config.yaml
d_model: 128
activation: "gelu"
groups_per_token: 2
rope_base: 9820.0
tie_embeddings: false
init: "normal"
lr_head: 0.0119
schedule: "wsd"
doc_mask: false
steps: 5585
Below are experts of layer 3 (counted from 0) of a mixture-of-experts language model. Rows are named router (the router's row for the expert), up (a neuron's input weights, with its number) and show model dimensions 0-127. Each number is 500 + 50 x the weight over its row's rms, rounded and kept within 0 to 999. Numbers have three digits each.
Before each expert's rows: a language model's description of what the expert responds to. This comes from a sample of Wikipedia text that the model never trained on.

# expert 36
It responds to: Prepositions and determiners like for, of, both, such, other, more, known, mid-sentence in prose, as in "in both Spanish and English".
router:481484496454468490534563412533360509568541412494453486613556538522503430490546519526514501505522410489478469526620430491548486519564461611495498506487582568512525563508510516434531522454468460487462546546500508479428455553566543514529471558539559419500583550570492491531458490488424392480494494502402389544516447468524493421511443587525383474558494486438515461573488508453575494481443
up6:526486546494466547462522581586434481534511460523454539583496495513549472500479493572544513444525532518452499624533471424562550545567480492500510573544556553478568495560562432428553567408486525487460479521491478565417547511477493555537479434428512527560488507462456480519470398544500478498438534526461489529511439488508400512429392601429521506551454590505596538436481425398446385529457
up7:484552570495612512446543402539486475472527566458419446623514521513531492444568497513508507456483516505423462533565446541429599489477569523499526445430487559448495510461486526570571513445459471496518481476395532488575598509556519523447471583514531556577580534450533551455439603489466472563509473470463533454482512408635428523419520562549455492548503502464451512479476562463489526573571
up8:480529509503486487503499488503509498497510506508515480485472550583523512543567542524455535518540482526549564542542516474454514443497485533550508580468491469488609400513512568518455426472406517520422463471450495517470544450551397448551488646450481464520502508641497595455407384501538527467436446449467402552512484415504382556511542586455365439466489542495490588503463541442486524478480
up9:467453473447500530560452527565443501474505564531530519536578379628517480497494538445480476473439528439543480624538532577512488493548454501445475500527546474538497426481494544415512460504549543536461555461490579541540556472609470458528331502559425484528574509513514536435486488542484351543527459429410573572513523431532446483463432513462419493558478458479512535533460534470528481517533
up10:474443593520447516495533411558436564582573497505448575468500457582581563444492466528458414471490552514535529433523479526533501535513537467478542461466452379402535535414493593501429440529457508497467513439515567473436561470485563454505533545442451426507538535501550549560486546537491505448550489484417535519507472443565525469566429514498460412473436509468512651470542586515587487449447
up11:462520514475533548593525417530465464475499457518511496517537511550595393464513488457503517480452574607498453515560476550481556574529423548501360527490559544571496443477539445487458493512475449483484492578493471486544472529609478489537516506562430485485561460513512474526484391585544424546475526444463536505426476500643473514471452539453494439446482554515426513663497474581583544464488
up12:396496534562454561532509368611569509492515538462514525438486512552533494497559559466463472579428462381504493561463526506509507442477540584496507563488632588541534528466477478435544506503449509532480443479470544423469456526540521510536475621587455409508510526488468593537549417541542492556613475543409455470589470445483514497487466527540523479507521593547454491535467552500444541540487

# expert 47
It responds to: Ordinary nouns following the, a, or his in running prose, such as government, students, father, debt, court, injuries.
router:474479430482548429406501480555505564521530525483459425493519566512410548522595566546495550527499442506497479498493483501555486564447464496428510523627561519481517424537467533565492524457452543480462456456568500351430494583500516441503512511553456433573496468527483479586490511439508556441625576477443440513452438433551467518555587450513475485599440453427555468615510532487500453482511
up0:534510539520517558510492448482442411570460497477515451511499536556516502532523390486485543564522476517548459510564525473624526548404572451416523427442558494517567517461458535609459539479539542602542476562516427432502489529446589477445543478518523521552444456462501472472446469464400501450521590469444541488516479500561450462604482400413465461467443438458513545617564557483462419502502
up1:535514653468450540425557514534538533389505534565533393466499494503550434421487492491543573567534558447399481489466487521492588501544524479533519527450519505460459456548480477574553407461545517543509503453463513430484500534502451431495605534529467440475480438489432496560445403524532542560524508429513488523491430409571507473574607523500339438501432482517529518507509472530522482566478
up2:451485499450478413466584533510454371555457417458524493509456539418528502392481583519592528494494404482475575539545556408475464469480457502514490522553590524523505526538534478534482499383506584520544482478461557622390458523478479502492542521533556502472537507481557583556515538447526517520554467515534451473486393427576528565558508448497545496488570519472480615514567454406514453489528
up3:516518570491509439406539514535511464502421579534530371466562522523511473528492520407488553503463500512438512556632505472469519522492587489444599477476531461409441471441500505533515487553461556524476442448510423507516543553512533487469578519547498471561593466497487508528488453548514472558568530597495458524544468388594506606508523448496516545486510505532472552645439517591427549549411
up4:419424473513476543448499594453475488428438397443456545522428511469550536500476553490498497496506525528521463536518486524519516569531499433529446538496482493532591509513597487566549555481509497438455418514503557644501375495510509498612501593543526540475451445563489510492530578580522638471528519546603513489469492436408447485471501583563547501453509458471577493502447439442460539474418
up5:560482490458545448436513461531489581496541578451363451486565583474492565480502565480534510528529583528469426587453456575527447504466515464498435586597539452493574469512417469478524430572437513428460488425562478512422511457450631469430587517465492441556514440569500591547507538532451484452590424470509543468514475463479479500508543446560487439516532512619489491535507518463457477474514
up6:577440498500436512397560433493592537504405439490493526451518571563491536424508559563512515548569504491524508521506491569486514481536442545451433536497503519438562465526438521548491462466357539623544455554525519478535551619497435506470526424621527470514533436562395554471444472505471417523496539548468420469535561537523566454461564441564502510483512479496489590502561413495495535472511

# expert 6
It responds to: Periods ending sentences, colons in infobox fields and times, decimal points, and == heading markers, as in "Seeds:", "12:00".
router:449476549479497478435513506483547480513482555498493487483500582514476518328478509509490470467476480487444464491411495578547524523407494489477600467536558549536526581614442511506376512581532475556468476558454651489515557538538480532553454504485429508531406489531466405515481455472450477347583521553498537496440449487516482560475513436520528562510451488548557481507496517494596483469404
up7:412496600411442547448447473530572611515482525529522462477444515497515572522468447499525517446497506390483525515484477428500608461528456515453404462484593500570511481488528572554469461570455454461520462593497464504461560521504476485506560481576460419570537562494558461472519446493434544501350525475478431478515514519486526510643450403541463549400486493486547538575456485532522496485433
up8:450473458550564513547413547509461445495625484497515533546511604483503488421556540478493529440509495455454411605451523520548435534474454417509540529553495511437481525528552562549466486407469454453533506458443475569517539571564483456506449444562588501462478413484400534483509549473554500587585540560561437504487508641509465529535509487564579530535475583509428562425454519467556458457504
up9:483447500540521569545486568462516502531478474434528513556458517468478449539416470486432593550427501485516517571492462390561510643475437564477519510490520557531536509589507456417513446598409597517383489594427534473482560509539519427478511576495494523476460526512471509478497445413477597546511510576538534437401498445537412501523426537486473559559514545530555499511450537513457484601511
up10:552413513505397446515534443521498525613472414523535569510434460467587468444523600543553458546501482524510511508474520544486475501447539464582552537558504541488513558491484431412472522435530461468502431483509624451406533459445476489500435530395504593495497475526486439553444517459421546577440607549475481412546440602556515528449503518518572475526617547465549510480564531496510472508500
up11:442484557587506439509461508453531583563529601456449485539564511450560482437416476458477458483519431552453483520453397539428481506503539509525510532570518443544516426531404456601487470515513548526519491505423511496544519570525534582472527475550446509442500401506500430463507586533492451449483531578542498550516559389534406484464477603485562480564563464467421547473514432424569591465559
up12:452524475523580479388442542546469410529551422432518480604456518475474671531626452524478436496466544504424470392494539563502493541492506547649414519528566456575456408532538577440465547506490480525527470510516445470561544520504515458439480493456462545470513471543517440533498500494470438478479463449491461506527450560550560463527454466578567598497490531526490478457475520539496492415484
up13:494540549508524482450584502391484484471508513460466501566435624442593542570470555399525487535509390538496497469491514540475477430474435472481447554534522498521548412539541559514482441507488521486457496509481506585567542430559503543519452561401557598491573597509466451537537494520408423495529524547590523528469447522500438436585500461547477460525497436454517423561514430544384505495427

# expert 21
It responds to: Pronouns starting a clause, often right after which or that, such as he, it, she, they, who, his, usually before was or had.
router:421451530501536467458508474610478596628465465456488516457524577504503485467604563444539516500494503465447464390509405439488440553566537542557453441601574617559430489516488554555518519500498518522501497462566531485473510487482459435483433495454401512503513548575428490545405498379482546503536483538575474535440481446555510479528515504430482499576416501430498500541494545499555480493405
up8:426565461443431507574468472492473440529563399544444596542495510490447430464540488599487461476478547482424531547523480517541613578479540513471458432482533436630452454517506537498541531480544547545530500469517522501396491442543430570477593549559411486396450528427475431505507460519557534537471523497566494480505412463447502522475456544446583518457582439524540490596552460496463495417496
up9:441509465464437551582488563477450585509538544539505470477524502483501566486485595477495554511488442494457560542550424526566414551485557524461471514497501443521485512527539463553522512449537462471438601602543434525557525450516535470541509543489537487503470493529497532479529505516488590509528511567577371516495646446416533510408566556378514572538524506552447451478534380526487393405471
up10:477461508563522433585471493571392559509508438504528467475408598591476539531473507446511568534557495503476523442430445509527551600433464520548492527550476537524453495475487444518479581554461522533509538451439492526469512464438564660450501495547402475594343443476445495468548490467510592559501541555512521464529480490502461474563434495449428524553474465495486505528499421566441559473573
up11:504474529521407561446509492551444440508392494506516470441468515648521577400419449479494577515523539464523488473461461549559438551509552514502438495528492479472355495506576492642551559447472566522540529588510467508527503480536468504463359442490550578528469472524540565480400528535466494517533473547527432567444509468471556510464548469391512567490464543481494482541549584481487533502508
up12:473493430540486524477514452418485493501456534471551588476419526490479441483509467426531470523480514519566533417542496495430477466417568538467509519489491521461471505450431595505563510445518448437531458626513520465487464520482530499549418593477470522444573621500519490573558569468488470480508561519492472585481504564595525546463546434390447484452391626447544487511468522589466497568387
up13:515497385554499470515498534483508390484458491490507476479546451539559532460465504523573472498521424549484531494549482519463395476449502593625544522526521500522501489444456553482495476622544457479483540519482498476440511563523461504454514489508504488480505520453543457486558559498415422530467571556476550575441511589385613481447488646417580463510511473434468542644522499474530414477443
up14:430485456555435534510471505491509586503462579509539476427524557436516569422476540599519571492594468480524528487493564464427449553563554417421457442541504457543598555534455387399537456522512488479485547510529502546457545494449471589451453393516487513558495566444408478451484518367479489447510560541599515528511501494495523471532522504524527524488492496465505459529601519437399547407472

# expert 46
It responds to: Capitalized first words of proper names and titles, such as New, North, High, Black, First, All, often in album or place names.
router:481393553459506413519529442503469587542459508472448483483551464530482400444563565504574326510477447570481517471589495474500452559525463571504561539525545545519423569511471551521486566474491539474423485421540502475505464511540464481586422516552521485524461540536497465582374436520467427478584565528502477526494461482559386461473540473484392500487536396542509501475562474476558536493507
up1:489420636413491547495589448515511498551510538476446466480505499442563523368470396526634543503485468456487463535509480578531592572542524593486417477520521501455459519466556572531496549518560494547534506411551477484559466517577509543478409423561482525536496505399457505526464434488580464547558460529544469470389530479481459536501500535535512521436484405425533473527436487574484525500465
up2:476467539428472491473537431465526479497495635468496573498485525541503437472543487452574519479420511538511571478528524518398507509548594554476551534511486536418512588434465566543523521485622527450598529502523474421458477557478474458540484591541506486493471638456504560530461382540459436506497518449521508556466450496626525489464543553552435470381537389517498520422510524520468507545496
up3:498539522536499555496434555461505572409539460543546469546631481430436432449485497512455567522391555523498484477504492466500429535426544525479462566539496528535473595579438572497462547502485435488532582473498492514557435447586530573479423453468563525476457516486433447482426463611515429417455445546459460584647454513550465445453452533500522506536526456410511539470502547544480491471450
up4:403509550426501552528563409447488498535554520505551618534464407445504491389479537553466534505524497459523537471552459515495592462492460529538542545437513580537467547498571523432398580416460510513438476487496461487486394552546471543504457556494486421453495483618487466512466499545454552570446502464555476531517517473512529420447434501439483423463619440478447526555464468398524570567519
up5:449589568511470523492497540451496534538571470538501526523532512558432578569577471498469491496545623461523518523580458470430514470517434546518434509494487495569556528611541612461508539441471528440408568440527422396586473484545496499512523457524473577499529518529503491384467434472547504461414400505392505473531429479514527504566542429448558560533500428541454425479483518458555457450549
up6:492471468530540551557497483456470542472518499405464536517499434537435557542511449452534526523446391523524432469575459552512632458464592494435507435488502431478480522492420470464448514405529554453454513547492502454551541483474485513472451446467587571475410505579544421510531553475466562506517513475567436588503326556500506489517526493434498375531444465569453480460454439563455542467460
up7:581434524531601472569481505462451537405366513439476435480538560539504503495470614605567491509453502482472538515523545509474433451513600521547572484506519544499444453480496479500513594504519528483475498506418525467497337527437481552483429545616533537488564549487469482562521503548509470510466494399531376485459501522542540504552545453516471502545551421533516515404492592543520568489528

# expert 50
It responds to: A, an, first, one, that and number words starting noun phrases, often after is, as, with, such as a single or an attempt.
router:475535487528519465520543507470436509520590430370473494573585591515411530452486542510508419431513543412461509491522423551534502511462491514463482423470523510533449555585544503648484557450501509534501586542574473446425476615495500496509477515563579407521501476552511448540409485439430474501530562429481476503576498446519480434524502495570532541454490524473471508533509469436556615449409
up7:435553566525525367570501473525508397524456550473455533480510518397467487538478473447487424511462602544552504499598493534498476476500561528469485523475484477503445467532531452506466532514453464490557470451511603507478472531497552414557567480489532414496425482555455484490469467542546519527475470495470476573652566593530425453576503416494598525507486501462548539537653457485423568507571
up8:477491579488497491603434475524517584550501496584487460497559630513416544480378471529467516453502446523426382497398530374431495428477534526476429517578491578449507494567519490546435535451500516469568480448486455526518457567517471550485498496541486511550608465547604502579508469476536448517565526478540457450504454474429543503591426552551504501451556463480527509518474549462493559519588
up9:510486435521570430447467405482495549546453472539457496462472506547509358457490480447473490538513471654467424573504549463519562380531454514469503560445389547477482543442589519568445431515474569436539504481555447486508509504496478438439505552484537458597367458438567524403513546541502525428433522494514421563509496473486500546512477545564474478465532535538500567508567527544506566490469
up10:551411581510567554472570491440510464414444516456465549642511560530439524510534496427429525521482560453498479455559535417514521557527477586526593409437520509586464471573544540546458480557499556524511552519496480494607477472469549400446564499489495382508494507566477511514510502489585437540595542412389511516484494436546496464493532493547447464501509387546480539530525464533485530567480
up11:469559561431524541506475541503500451543648504490488493479642403454478501487407452545520464461560511526580524490482488450573464530530487548547529530436484503503492482586479448577541466460520466553497446494489561555503557552498480407460546456521506462474491417544485534479496549514461608560505556453570408593442598498437495496489537518529486537490537447385432411518571436428528425428492
up12:492451518480516457475439578610553526594512528495482523518535467541475476468525511550612556527631507392501552568460472559507544404542545511527439478570557440520474553519519538493472513538558499451514486455571476474437407533449412510482428440595436511441520430527554462464535489467454527464554472481451602445463512399424566468547461408535537471516515503518483467539542396451561471442545
up13:523488481477530534509430499465483536457482622464526438528467527633428500464440460507539477458582577491478493396556529498564504413427543482371431459492552492482514547575498485521558500446445486438513522446453443459476519502495490547543529464569516491574481435517451481500488461530542494545609524617458484485559508396545509471418595508463467495484559477429362508539443537472573544548448

# expert 54
It responds to: Opening pieces of names and rare words like Al, El, San, Bal, Th, plus middle pieces such as apolog in "apologizes".
router:502389393432446476527517461533491538511578471481484455507520501547454417524513535525552412521460456451495484458496468515481450576436438548516518468549539585520373468531369539532508523442468481497439520466588529466474513584596492494494451553545469472563496501510463469581436443479497405448638560571503475532507447451575462492539556635534415528515506469518474497560527507477580507529527
up2:434470463549498436523545487529505454543602465491546550618534507453563463389509481505530504558413526488471452517519530491562586559468457574519483445425567570585510476460498466523545505562433415533445481516499541527485546532442510547515530447509455577459549514505448491448420505587577446477461467554513546436447544465583567501518543531474519502595603460621462525593475561514411549453472
up3:532560470457524555494522546413594554563528543487426511514491513506555468482413490398488536591403460555553566481465421616512486500538511480452554544512480593661406458513364450474426464573557468522518483525595498476443488527486514556522545549520555484471451430499493512479424514514428508504530525537502418552471466494535523551467593596534526449504513481508508534538528487506457450586473
up4:540480492372534478469413569518531577450471550420520458517406547560512480474498480471500454439483481493479478535564433505426470510442516570469509434541507439604408530445511499465639557509535438510555522463554460517566474528555563531474459517548499569490478498536543454501418490530486528405507540559516445517507533486589568586520504560447430496511451425566457499425620469572597555512521
up5:473527515523530459514440518587554364452473496544545529552511513503396566607537398570545492524417494396518472447523455483551438607534517531482548535503525560468488515555455459593569533540440452512455566508526472399556551439376412603492495480521444499551584479467458482535480485506515461414536543466513433430530522501557490426458582541420487479510527473473507452490544493450512540512514
up6:627426511559549490553475436497499551419506477401521551539572477548472507502435530522495532433391555470539461525524516582524411599411608509562493431533432483526488430496477482486501465473459434412596494528512474533509406447528551578522491458565509449507526418578443468545471467565487529499496579524586529538506481452545508496528461629503423525441523533495456567519559491440516531509542
up7:449436536488357427477477456502512487546518463413575538433470383520562511565558521488558546471496533417576428499538418530467605514605562432534513495438476515516469523383460474509522489550511541557510470543571494511525534579511438538550499504566461535501483456415509474494453435535478508553532589512446548533510494573617494532537518530412463558479460464436481538530413437463500503592526
up8:490509486515585515525561512472519493433525493456505509435498435579562437510523523456547469460533403476439512515476516448428526543470571500578515476518441414446525416504529501474453412420486509498454488620526455576511455470565603557502443584508506514482435580435528512567549478511576476386514548521573459524492496479461484515516545603509419557576475521574384386525498488524526494520388

# expert 61
It responds to: Pipe at the start of a new table row after a line break, plus semicolons, colons, bullets and line breaks in lists.
router:475509498492492506477427497481401456495509464535486464514509484556471412389480512572532394462558512603416444523578493516501542530451445518532544466491447503550512635549488532503423530470487549508482569454491524457451563514482356468554477498594446523554555570486394448509425395489432501524507551597489545563428444487532487533543512488457501578539413488413528472513589494455495531470533
up16:460543417489462452435513466488529565474403491594616471556572504537540614416453437493478526512543524511539492544499506570564551500448493536624564460440516510459512465499514533461414599536420468487490433492499539507479510577468518461412541501607553435534547475548545458433422532527397462548477568480425519488437586519560575525430510489515484573479463466457508576495503577548505487518489
up17:545496491473547509393467512498492503468633510418482463476490523395540462491493499557471432563550526417521408612531544528425461513476576425556405505495507483513486533531557466394476544484491442475535470495535534529509559433571486473556585405557512455539500543500495470575561391541501469494480576568395608482501432442542469522536450518517480534437490423543384487482515462556488519498480
up18:505562438560413622445482509549481479508428471467470631482504580565544455467468455507510513484482498511579514488545518518571465507474542476456589531461495566395447453524382548525487428513530567405476480544497439530554537411544509493515420530546450507544512558520384510475499493472456538467469431591521517435549376516518494451537555478563538480549546417412477464567479480485440564542508
up19:449375459493573534528490542500512537513520619549471429462538415580573481466550504429618481537459507519506473430444503464439477410521528517503534494557424566467470567591516565545498476501559518481435542472527509509474489485464363493416385573541543509545554439471494467428422533539527477533475473559586469469513461492454558486506433492462598463512568560410499486558450459530528470551516
up20:485490531477439443557529486460419578571473512523536556548443447485516462445531467519527503472571423476475465479553436596424494434522436463563560475463445436518440600509524398466427493472543595462442514484500461547480482532426553479504450542556531568499494500559547489398601433543479381480560503410550473500558481579466458535603567538444534485431493550517543502475541536472541475411565
up21:594491541475459470402509505470472474494455451516586530558538518465512444511420388527557470500499441542464470442465462543441418466460463579503540536543573441482452491416537512434524527553468479570539417476529554504431433551495415490544475509588579590541462459446510504488599527556431525500490600525443505484485530626496453516464442483423508552568511545468575410522492471539411413463490
up22:450517518530574439461492535487427409594399517495517579445522466543502469384504454560466508481546441582469545515469472452524456440555476514388514480476536449497521530406439508558480450524533474471511601591503523425439480469538423550539442456515517378449586497465463505555510475529527513558522535524443579485528488433421521535453575562520494517517420505430529500622467520593444533539533

# expert 7
It responds to: Raw byte pieces of Thai, Japanese, Cyrillic, Arabic and Devanagari script, plus first names and name fragments like David, Tom, McK, ik.
router:486478501464431478434481454549492562526424435483454485464535489499517414464545520489517468454490472538468466452471496508496349564494484592432588460535608593550442476596486590551519526526489442441432508479550529432471468599567476448516466541596519518537507523506433491542420470477497481509598539564471468565530472455557458513511523614464378481598485412474503457527489490481596504529479
up1:430535490427430438456581434491447458506419558566521453503479424471500462492522478465537525435492540457413592481491545412439501482466512481518533444533542470464474496611511505496611508489479491572379486447512493523544625535445594454482514551563562499583446491505475436479525518560451606507612456567523479583592473510501513507498472569564459507528485523503457578479521563552438423532473
up2:449505544545484553521543449472502464482507490480497539489503426575579502505588493430585549402470467481405427402470573498557491503537485491452520450555512575536476421527466509463465510549467494513517468464587579449512513549557350478497459521597493487504471518487532604356504528499462487500538498540424491521489480545485489514502486608433537448480445409607357539476498498523536544442461
up3:471601448465501504441511434488408489500513512450531527523508486511551535457564437476543518409552552519513596435456559502538443554457409536515505460490453547505453566470526573434570579569618454587451464472531461413521399529480468437470510466458596426499571619574471478466463487593595520498535557525495580503488482448510497547517463463514487509473449496562408494572401484513501467524532
up4:633445519515506518512526485520521521444505437491526482502530477635509419526517574473425544400448468518463490505473527479537531549546553550437452435362605579498506440597524450549482505491533395465527578528529524457519432517431552502481460513535449454564549441477521528412522462489431436525537525535474554527530444483387492501409513499578471516544459506504496498606538525480374483463495
up5:503419516420494571416513469591522571459493465470451488507484484397515424453594503513443538551562557600562443486460513486476535406450512421514536508565560540456545492501451522491483558526554559506492481520502397425459534478442484498498539473536468532494427412449487410389511496510445450547491443484517463584531491430602391478474604540579464511528448532506490574507504509571508529513394
up6:494461562447498413451518504524461512593461527554517465456473527576579533465429453455615508469490471441456443516477515505527599517515561555517482490439516518517499516449543514507554510598470500521489566459492494467572453560543506551479528432542542476555536502426423521540423488560398488490609421442484480508561445415612489570462469508452459493514575425456447529443405493632528533602497
up7:537515520500496488543526481485498540493420452488473574515552479511609482442494543543529440545527483458524445530440498570500397464632483573506554468491563482498484412498467527457564489498499487453498525483417490577414474576525501558467459461571500571507515461463488416517472505483434514563500444553541474601513493542521464523484454533355407421525449479472445450592403342551506514586498

# expert 0
It responds to: Nationality adjectives, country and institution name words like United, States, American, Portuguese, National, University, often after "the" or "of".
router:531495539455512475504608440566499597554538561491480432477522478508327527502527596399533504517468392554513459457513479469561505569441430539395489538605501528507417503483490517562526520561452513517461539459511521459455525570502535460506444558509486433566442493504453482547519528501423394459498458546508446541534490483551433504503505525476381534456407436440610464536519548455553510529502
up5:485548628538516495478476436525557444533489589491489471557510540500483503466412578452493475485502591549514440544428525472568462536515435516417486486504522492476495523479584431443389554508503531478551512540454467527465467457547494535484416499486519434481558453516554501564377573535548545560537537538502421555492575455529487508463413473437490624432468514605576563579430445530582524572465
up6:522478444418505550564539450495465499491557535430481417506456495479534472470543628533539562480512371411506556510499531529533499501434408541509547546572483532433506488531458529458420494517507466421488509499516546449541512527444506575388408523547541564535582561548526530609544448530459586471410493511539448403487414528406503527521483542434429461507432462518453483523493456555540487550403
up7:605509490503501604480466586501510589510421559532503443478510485519546509474466517438518616522638536522498457550506439514516516523512534456491546564433513486483493563474481529578578459489495489573522524461491406459480478371570564449404511465516522400531510532505458530501525499437454490532547460552468470500531516436466481460569542514524494511460481438513527484689496474475400629472457
up8:514550522419518540512502468573466554458469532437384481456602473529446541624475453418480395523501500479468464477542488523502496465438467400502510559489478522485559527455588453492474591645436501555451552546472560415577490498468532467522576507527492432490443502524481479580534456506496538573525465377449477439433465431558440511421491506405464473481546479531419505502529516454524562552488
up9:470491568464488499518519482490484503607520586471481548467486495529466540534552508503530526599552441535612502522487485482563534444494498460399494603452615599529515478490431562508526363412456535522410548441503455457446598486442503515496479540479486466511442555496456537554481492430412514522524490509664540521524435482454447514512442487467522505457541413443523430584496589506473449530539
up10:430432524415453573483469455491615494490402535432518481514456468540487501459532539472482504483495462531511462519489500476473558537539416589477578540507537532465532426518442514522533501470450569575459613484545502478501467472552465608471471587556497527504490514497415552481522378550476365537550542554469507479531467518540542631545475545430521563496520523407429601460543490615496473486552
up11:519513426554430455504495488449529599416430391464456441503404435475505546476433413459476540438485441564581573489396501501441456499447497484434543529449446496434459522552520501541529547621466515489424537496529597479549537510484499475540406486532558485577514574506509449405533495516498483475541491441503546479501524498437511464533595433547534524577510480443538442564485396576476572440469

# expert 1
It responds to: Mostly "the", "The", possessive 's and his, its, their after of, in, to, before nouns like United, National, first.
router:478531464459522509535552405511435554511581441417492469524537515570401526454519569518534441527528431521536499446477430450549504518562423571464500595459584504545375558536466482521382518586471534502515536493559516422447530566509527496509495536535514464549532459578482495527505484497382366451526540490533443535499470462548444450526529489481388499497373452478576464501527567447461492477441
up3:497593643481465527556533525559561539437576368512513520501511479551532562545482489472505555415640504610576513498452502520517431555478440538506444514486474472527537501457555439487522453552454487578419508475487515494527516484494520412533530518463453407498512480565504498353487493506481530471512480487542436583505403539535526465572454529552540571453440485563566501482509479489407567522413
up4:498501489540462479496513533485470444494513518443497438486504559393506517593451503499439516540464472481486544532475400467478607553422542617474487564471380529542534414499538483458494479442466461505459500556484447505523532441459609417478472512501488537579485467480539523631509482386474480591465506475534615524585492499533450500515473498570458432484517520539563472516457598426408428431412
up5:460446580502471573581516413551527497482573431559469481541509437464545497490431511639460517568593556514583501371504541501508486431474455507424580465514443423466507521593426510440453532583430520450544486444472474458452546575504498508482406442479541531496563540521469488525491568465436521575527406492535517495537458543560446543559510477431427576482542520499499470500412488432559530543498
up6:446526528382636528529535416526585401583512398408513611471509514533425507493506497566593468442532499555541480476603506559490530412553495551494479548553452512462489481558535491492495502465481487468466511522485455568506460426450439556540519497570483466496395473484468577554568495466536416478554508507541515552512528413483510627572454431467469526475472488463479463431531537483481485451580
up7:486517533411546580528505471466486502483570651374440480488509487566568491557554491473464415420440469516467515476524412523537517460372439468487475493562449449493517520563533475488521451585539504544493467481494498488411484518451443420565533529573502460568452392488549512584464499459509441481530467528541531577504594534463534401542493420492387503506470472469478581517534512491480438504408
up8:541427507530435530383496538512586476488561579553479448499568469469522491454484615487564402484593500554466562485520520566538448505503433565492479554496454461440455448492464486448456506555518523544577397513469456541461557492492453498556479505443504538522499476527465406501485568458508432503519448435625479562604482462444499534498524399475465394568400426570497506498468536588501502440458
up9:446524553496568467532530564558487492444436561524518473494569598472502550523437533480483491518476570521572542517462548516568428552563538480441507477445450516522408468522479410437486546447500457388559464505486541505402492516474398494550524430476444518535502510504486472456482601440466447442470538612592445499514579560514506476438457458592573509516490428409537424560541503433411458578443

# expert 16
It responds to: Words opening a new clause after a comma or period, like that, which, when, but, who, plus subject pronouns and verb-final s.
router:534483557457546444527511479529456515491448485485512470516505574600469419484518547412492500487586524453419466426505448445498443526515479482415523503429511493506477507602561563521558521530501416549495491484506563496500488545510386460510460507527459405475621645505508491502389507369451559493542606565515470525470439398500466428571486510605526520474556573464537508453513549508549503470463
up1:425449530533479564502527538454576624483468573497504469577570413507461478546464555458483583409490467482494457568545482525471514485634536481487480449457575501534438468442521393492473606523493474559495466446565536524537549498466454540580453512424483616554561470375502470567465541464475451553509445569440496432454438544513461504470505567539490569517462515517425453515510496512413481451445
up2:453512548522580499513371530592530553427516504609475414534456538445539475454518531476454520456554540491522472551453436443553520539577472538548474519616523476493451533498570465503437512456557453574453573579460518551448476554557470481541440599467512462475471446568393513482516568540521565459498551535550412503505504531428497498506420418506519484474561445545566433543394425553485555502536
up3:433452576502489446500583483477519462543489457538483513591452565496483485514499514479445597574477485483471584464521503419490501449555547460470608514564445561552557411469596593513479531495496425572415438568512549545535518528439445449497553390510567463473495466439421467523550425473452484439436590506469502563441502553449513457563491519451536574587474583488420479481499566580501469544482
up4:500472475433481586512491526557397508494500522486492476641488536537438437460465485623411547488533493456487438471506520576493470585459471581502480447529499440542604554468582449507584493431425400487463443498462433465529518549471381488490573557530538569493506447471435535474470494451502477393524494531436563484524558404543568492532424537455507466505518532522485559493532465384552528518529
up5:495485500590591452541441542422502483606472538526540489390426469512502521500446498389546527500493537458589464465480455520443412511470521485383501510525442537542565493540449642561487446457528424557530450506549493537489410498482541541550522477525471538478522525501428458551582527570544526524512556506467519442560454541542526446502459386433463489527451546421482422590518572436487547447448
up6:471539486435420440407461453569463472481546530553543506576463532561509529559473494500490483568481618433448396457557476529440507491545538560483453531485548584518517444579518469517545446555440373522529559549378451557532451421482470490523522450455538491453556481475474517417500508453413456439597522498472500551568447469457552510477543489522437562469438446544419457510565502472542613535485
up7:466619625476587544467517533549523597514539479412583569501447556458419523485521507502481548537543464463539408487513421464420551498530503643498496440521510470531430496522501533550508560464457548475530526587469484504638508535472424484578533552492530474454536528464484483509500614508407491472416509432495516527542563536493499501449579564493487590497501461511575433498507507469478408474568

# expert 39
It responds to: Capital-letter pieces of acronyms and codes, often inside parentheses, such as PS(SA), IS(COMICELAN), AM, RCA, plus Roman-numeral-like letters.
router:394489498494540452417607423602527558532489465433471489472579514463427411474530489445520490385543440607458450513523472522563413556427476508513579512472572549549430539553447482565481534518457499379435498524637537493470525490508488487508507484493544492526490483467471481510556495421490512437584530532527433550432461490546447442530547442471437489546487473450574484500515517474602557549566
up1:461550501475550565510502549521533511529418434508468547458498566526519513568559496549520412450629485529464481505600422447597449464582431453545518507484596518534436472506542498496533535535598496491499494488487480468453454405481521562457425479559456536488523385503522410467537526518522429476467527468530520436533465509532427568530533371472514450642550469522476477587518415421519451556508
up2:426532516533609466568569432531471528549459490552417516454581593449457473482445432464497565445516548582505496528489483495591526505551442523577495474575506525536498555527502477485426525560459475424446539493492467572547539567392504488577537429500470576499521439485537546485534540557479575458505527546504634528435468405419538466554469364541445474522520516542554459478481466522502463604512
up3:509502536449495478454548498561529507413521537456498505392564434562437464494552529434533477470524611371519476560505549578473545494530635564461619520425549631477477549437504508435524435501411486479470472479598545503526581481484548438488538543469469516481484549498486556528516448471502459470557603518488477532424540444440513522551433559452546499416542499546480563569552566503482510504475
up4:505624510536491378508529484549577581472498427519534439506554494482435467547501495471497501503483583480495477543563448429574504586512545568552578536452474463497412430505483465499567508505524524415380527410523457477509429560524600572582460467580586408496526506510531515423462526511438500495499500518485521468424461514464464458471582510473467499582457504436546450509569489558537536521634
up5:409478569456568534442541462474451508454482566426430532463487452503547626579469452558488559557523440487581546445521543519447536494431498471517515535467515498542537530524499496580465487389510485472448520538587600495436474428497593421457456541433556512504450505487557477552581528470569541483572453480498574538499421525531399423537556454479448487490584473451608541486467553476584472548519
up6:524591540541486434464496407558506494547582569532519478438515566436463498516494514512614569474541452572508427579519483617607443458491482461478474599412513475498468484531462447411406490519513518483528594443521431508502602493477507560488426500489525549475486498514574489538361507487527497542519456518553529455522533477565529553524466406493499575453410501498482413579445548584521515506514
up7:490551577477607450484493449454453563551475459496569378559510577497458513555424460483489495400512440548590511577539477508676521529504496541551506556521485525582449534565501418510496474467430540447590509495466531560465523498482517512558503495475493579444487487505476583455453449477503484500502605492411502518559555464526514544592603413478467421564533514550522511488472432479477486541580